Weights of a small mixture-of-experts language model, trained from scratch on English Wikipedia: vocabulary 38403, a softmax router.
Below are experts of layer 4 (counted from 0) of a mixture-of-experts language model. Rows are named router (the router's row for the expert), gate (a neuron's input weights, with its number), up (a neuron's input weights, with its number), down (a neuron's output weights, with its number) and show model dimensions 112-223. Each number is 128 + 32 x the weight over its row's rms, rounded and kept within 0 to 255. Numbers have three digits each.
After each expert's rows: a language model's description of what the expert responds to; "raises" lists some tokens whose logits its average output raises strongly, later layers aside. This comes from a sample of Wikipedia text that the model never trained on.

# expert 13
router:103133146134099137136098152100111132145098128161120150185100109170105150182109126100137074120112116132127064106067162164097154121136098087089088065141178198135136108173107180123083096169113153141092167179136162122084102120173089103123093116093110129144112102084094146135088160114143145123114161161126010157118079114118132133161184136174
gate0:099064111146189143171050149112099139096089141140154087065120098138132117077086132072117159133122106126143158105159177123150125174131085082094162172168148137159074155165068132139145148122130168079163102180123164138116143115102126117120123148099140183084119067106146101231175096120110145100143101146143140131130156099104084133152150168127
up0:097124103099145125137145096092102139139119055085127192087096124100189114156209076136141152155168133150077143103085149096176102064143175152078091082083160068108159165112134190106111109166166176122089130122121095135133100067211153141145096126113096120112104153176141134101099120139174123158175162083125128195145158206147122114106121063123
down0:100105110167150141143167140132115085101101127173164148109127118097108132131145188115167145134098145116143157101171126155102126124041109164099134103152093141145146188196161140081160145100134164113162094108140113111144134130080128129129162135116168105101152062120118138161086105121094145171123128190083048087134058114078141084210129122104
gate1:169114111087112142100131211147168083094162100072156131073142125087105152143057163143156105116165065141178071128114107129105181101138169081101138152114194100139108115066146169116071094150129149138128109151102125110152147103128063185142120170109124126130128178097135160081151088163105137113137189134092118118151113028112112111142147102119
up1:150147096087167057107136146105119093102126131074172160084193123079083131200105146118146135126156091111105110140084088051113159126150181159066146119066194138131123093030080206150082090142139118127128125163099057129112145105155113138086121145142156182103116161152180160083090139193116117128120103141056100103137136104063106157117150105149
down1:126141120171128193180090080146156154147111147147102188151109145181119145042188116138154122104082180158056144143181168129120082144087106102194122104165133069120115122160112087085157145051063100134127153108126141099113142142107163116145130077136116111185148123154105069150093140117175139084069100130061193139108145219165095114157050136129
gate2:107139147174072184138137146127150199123106117070101099158149141071133156129120160141145137151222146144161111171122136179169114108140084141118158135203107107078159076138050126032107120090097168148066124139104181083196143090137136058090154065188170093154113135170088092145105117147179128144137113138170144144111101167157110162140117162083
up2:164107141119165082145156149107136138111167129089172061095130125116151075172100132146156118187132103139163136146127137177123175104101119084171062152136093150094128147108156107125154174163113131129123128092149133134139195125157138162116144161102158112096176090129111141176155164127128123123168157158141103096169124116132145132116140189120
down2:135136170133121073131134120084108063190107106199126053037158105102201089081147170177137113091155095119113150148127078138127158116144140068109149095104139077112140126178128144123134096102155129117196102148166086135179136137132112170062057192220116144101137086074090176131164181159156103152097174141148125166120108122074171112109151120095
It responds to: The word from, plural group nouns (members, people, children, forces) and common first names like John, William, Robert in tables and lists.
raises: "ale", "ales", "stone", "ano"

# expert 3
router:079102127192140141092070118059155151118127097113194148194112111205096095169100087096153090146121133125133112080107167134124160105080090118124083086098099173097141134127112133139122104185149134166097105155144148100114091125150142095144090090112129161144103084091112135153084106093109137136143192161132038099152125116174091077161215122142
gate0:063113162138196163205076082051109152077109095132168112091129133151108110110150137066118143138107099109121118119187129134141127210112112141124183165106144169141129145153105141104114171101149170097148125176137126120137177100107145139087101097116137175114142087098108086229134128124121173103116117170114121162164142075075115139184158148170
up0:114154113138151149148143086137106095128118113109099168065086168091150148136142083123126156130183094146122089111123128050184088075114113162097060070075145117126167145146116161099115117154135116115126133096160102157114093077176122158101082177135131114112163186136112162095150110163148111130163195084152121174157150169161139172071127089071
down0:099114153156162112141141135134062110117123097163156142070076130147107094124137132117133190132160145129089100124142097147096120120105083107100136098162124147176141165183143156103121224117124099157156112086153104145116121164115160106132144145150182099154149068065091094155170088158129150162131166120087059042084117115115103101139150110072
gate1:127078091104127114114156195142166072102145166102185113062136123095144136111070137118170111147188082140180112101120119118093169098146149126112144169120185106121116130073154177092107081160172163112114112128128130145159150105115093162127115174132135137126135175087163160081163094116106122130138186109099112103150104018160114064137156095140
up1:125123101104170032126154161088126083100128152109166127079188108091096142174140147141126160128171103158122143123113110057096115133135167137082162128108197144134128081055104204120056056136131155144123116164097071120144124117162121142089112174147154174117129172086163158068135137151107147123124140170066080088113137105099093120122165098188
down1:116146093162120204149105073156168136146097113126098123160107114177118118091166120119142123109076161141092116161166177126117105137113145154196148086165107078118121139174089117107187174066121070117127146103130150102108121152135163127178143077152124126137150134156081082143098156112201154100103083146085169124118157225159146147136085144108
gate2:139151167139130173182090109084160164107083090106101113132173114075140160158126174177117124142168170134168102132129121120173098173142097138100162141126128143093139072121073146082139125067057145202100121125105192150202156081123092097121165096136200088149100127149066118130109105094163111165224089158192134090137117163159140175188117118090
up2:134057143124127084121159130135143131103190116076147071111132126125161056153115142110156105177110106122174114111158138184144186097093126074094130164103087125089158153088124108117129133119126134158088171108149124142188143096139160132147093199092136164104175095088066096143123130130103162139187152137120098089134141131121114138168139171112
down2:095139213134161119084097107083133100166091114135147091091150037147126121137166175066128157122183095127133166152203146159165150191114168106112164143120147076133149097137148173104142095127161141096174199089103107156117153156135114182104074195199156195094105137168106150132069170142098157137111156123109088170152150156122106067173149096119
It responds to: Indefinite articles and name particles (a, Le, De, der, des), plus table pipes, line breaks and numbers opening table cells.
raises: ").\n\n", ").", ")", "),", ").\n", ")\""

# expert 8
router:089131214143122115134117123076095147144103083131157100154114159167078107129122087075130078132127148138146067140144191111165149138144135172093116087116157179065138096163078161081112148148130165151081078154164114081085116126139107119134077102130140095175103086089109123167129115121147138121173145116195015149165119106179096140143209077137
gate0:072077165127209155172092110079109124073164204131122090131152149166122108083074152066124132145146173077062154136149182141096144189146096121077189173115168118131095094172092117104096152109128151112114110135148160109183146119134121168116135107111133172097140077098084101234121103149109100090136148146121139122104163109129103172146148165172
up0:137160054102179137132155106148102094133085087044107142105054110101160123189162111126133149141114113144146119120100154088173086067109115192151100093051130084134143122111118163098139119147132170115122123114172121142167076016121146155158106154151090091127133178147137108077129073165155123163145203097090126185096106180194180127091136078122
down0:146135149101159106157179139107121094138130131144188088100112114125102152177136149125140175166098075090108103088139138167129091120129085099126133146106106108111119163066136155065136139165128103111190139111174080109110169175100064112093117169158150100127138089093070083128159133155085072125110153148107110088091131161085104124160115104118
gate1:168108104072135113093140182173147055080123124108175122090126108120106111119092144111150115144183090115214079096111123112080190123141169102107142167078192093155126098074140188105082106155117086150120075143126116133176142085164093155136115177140124166187135191099121140084155100146086144119124188094075127093149096034108110100141140090118
up1:120166081104170078098145145133131105117131170094159116090167109108115098167137152162105143157150137132147114133060106063099136155126162163090136131114190122158118055068104185150058086137158109132124107157146112133125151121144143132071123141177172167120139165109136181027144162154079129133107151142061087061135127131068106095090159107155
down1:077115080157131190166058101141178137137118145134120131159134111176137141065197212154146136100096142158068129131208173142087093150109108080177145109140081131093111122199110124107209135100088119146147142119148153074124136144077151124154143076169112095163133132187102080158120158155166121100073084122120192153159142222156124130144101192154
gate2:139143152183080167136133153108149139119103130095096071171159145101114146166090172130126110116157153143127104156128095134123131133144062158086133161172137129139141076132110135064138129040112152156092099116066195122191124088122145101135159133132162117174123115142138134177099137100173128161152112120150143135105093162137123170150144181110
up2:152072117129181101165145172128166107118159111066181027092122182103171071157119120105182126175141109088136173156113152150160199103153126085105098123141081143094175156114110097107108136146106135133119137136132121169147153074162170148091055154155155148082211153124043117146105141104114117118160182160156100052128129121119159113136131167113
down2:096133178162172149110126165087080095167078095126148145097173097139115063136123154120104139116101136142186138114175036146201170194089134072067126088130147032068167096158093105114141071108140109118169094166128106128106098159085111193135057148152115143093101115106115187147124171141121165153123174152122161158132147146075134128102114110147
It responds to: Digit pieces in years, dates and page ranges, e.g. 19, 24, 09, plus time words like century, year, minutes, week.
raises: " and", ",", " in", "-", " or", " to"

# expert 14
router:098129193140087140096075133075125130144153129112104121138102142171073110171079096140119085122137151130088095158162125099160136116086136124068157086106123206133150096162095187130123058173086147143101119154149126061125078160151124096133082133117103128171132113077068129181100122064089157096140161113188043099147099113170128087156217097172
gate0:077089136099157137205110138033119108134106132143139106138130113141129132076089140063143129125168104101089103097173178149160131163149137145123173158110185113154127157167093152116100118152125169108131088178111137089154158111135091119123096102138162203087126069104130087211138126155102152073162152170124132104117131091105104164146155169119
up0:110137157146139134106111106116090129135079071081090164149131138111140125190145129141084192166144136118095158127104136101168119087090133159074103068113127113125156106091137181073120133127123137079120166121101085128094104038189138156131108141123104081117132159128133167072109113197143117144172160127126125175122141178138109148084115072106
down0:160107097097209152128181119134071088113121108227195153071086111142095130148139175149153151144060119124135108093123151142108115084153128127117146069084121141110113147136158192086096136136105130095163143122140096125135161175083116135108136139130138101096090082085086121158104150143051154145166135102078105099088124128132142104180136091122
gate1:176106105061134115107126165177161090094148119076166097100140103094125109098079143133144123141171113129163098142108116105066168128126181076105139154086192109137127128085144191080083087187125141155122097144120146139156154118164091159153081167094134154165101157079112162087173098150120116137115183130089121107159155000118120110146146123142
up1:157131071101208084113121145113124079092127145091159118094163109116093138158134156142126166146170105117117113130075104088084132134126185157108130120090183149134139107059076198107006076173135108131141104116134075156133127084166120152074111168153169148092152176119130141053106074154075106165094124150035094145104158107086121135160151130166
down1:053140153142121158140119086136163124150102139144118140145072108137140153048206149138138103123070168142078141105186152105141088124104087147207102094159080109102131144163119120101184159101096101120143185123144172086119117169155189129109144070143121101135134123135135097160092170118208121104095081134141150143122174220139123099107093151105
gate2:133165165149061164102116174113153191075084100097096060126143138082139147155114115131151105160214135152131161141142129135160101107118073155098165137183123111143157072139071124074123152100048127130059116109130233114204113101129115084119163089147186115116100101175132131147120103103183096120148106131149149118105114144137082153126126150108
up2:202081114156139052162184177153173087106191101060170069136137143110181081164076134148153074184145113089133134156134150154147183097111173068131129143157105132117122143090121120075125147177102181115079107113132115119158194120165182185133092160144109112093198121108036081157137124094139144100141184127126106093158128064120118108157115170120
down2:113119186101142134123109188083113105176109118132161087090207118151100116114127145106119166113106149150103167124107081153122144153159126086096149116137142069146132061174094106118131083058131141126163168166113117138096076178119090154085105150177146172102072123148084144119129185137169189154127197119140151153119140110102173160111143145138
It responds to: Verbs was, is, be, been before statistics, e.g. total rate was 1.9; spaces and dashes in tables, election results, chart listings.
raises: " (", " and", "-"

# expert 11
router:097147159166085146097122153097118125154116106128076063166085155134076077106109082107167080117144136148147117129128098180110144123131122127095114092114134169133121139119106163097139126144123112130100116153146134130100093137110094102143033099125118127166095100109131180125142107128135170125103173117110037115167086113175127105186218089185
gate0:097112143129188106202084150074140099118178134139143118083105168163083115067118119092150160158154155092131117120187190116165139186125096137141169160136145095175116124133126112137087162181112137087129075159106163116122137116140101106128074167098165142087090051088091130193151119186098139106112134153119129165174103069121123131112155173156
up0:144177098106139125137099117088156139140119047093113185134133146081172159176112150151091123119099099183164072089080133084149106022120105162122083120087118092141159123132094143083140132128123129110115160121175141133170076044166128147127097167135140110164099173127163110099155102175130152177182179103105127146130153155127172108105132122076
down0:115131175124171079099152189071128138166079134146133122098111161114110108126174190120117123156043089140081117063170116128113110094096131082130116088086155146156171193154149167073150150159105110156191131100171107125113178152082148138104139139126125138123144044146076098162074127105132094158155181149125062067120138084091130068160091100095
gate1:137105090112130119123177212192163095112179112098178119101137121123169143112049129115137105111137074125172102118108098122076200100107186112118133158109174097117120128104168185098094088140110133141108102156145096139173132093144113183124114189093116140147119165063121133081171086123091147130135160089098115120137115010125112091144119108146
up1:129132088107184061123139161105119097102076118133161123109165129091099106158111158138069178125145095141138132147083051040089115146141177175103135143061163128128126085089076198105087101132155130123095117160103066166158123090143109147086127135130158152100109176095175163065121147142063127131139145138058093113151129092127115128105159123202
down1:111167115131121183141102052132164160121113134148106141183107130203127149066189167143153112122082159164072135130168150144152107113114118124223118086147082139099153114138107119071171121086122064125178162079113128115119112147114194106120105072105122114150159080156119122188092138135140178093076101121140199114143151186143087111138079181087
gate2:122144166144082188146120120110120147155093102108077100117141156105117136125145139155094118112229163159146089145135060154177130100151076120092150145160163139103137091149107142070151159047092121150130118132081186151169121085116100100097146102176162082153087157182143139178087111106154064157176125142218151177138094164158102134151118151108
up2:149085110152131081107109126140136082088159118072159092112126169138167044197130139104158091203131104146150177136133167197150163098080154053092071151156076123102134105074145113106107159146076162136126118147129179114170194122124117156115115176094178152116163130093073102152074156105138110119123156141139109056134132102100104115142135167121
down2:127161160156176108120087162088078128177134071136137111116214093144137063124154169144115159096177079116158180130128084158166152171122058083095091091139137064108131148177137143094154086100176113132106136150091128122155115147163080178095064134189124133123108126130098152095131147127140138143108191156133173155117098166088129107118106126127
It responds to: Section heading markers (==, ===), spaces before numbers, and century prefixes 19, 18, 20, plus word pieces inside first names and surnames.
raises: "ites", " and", ",", "es", " ("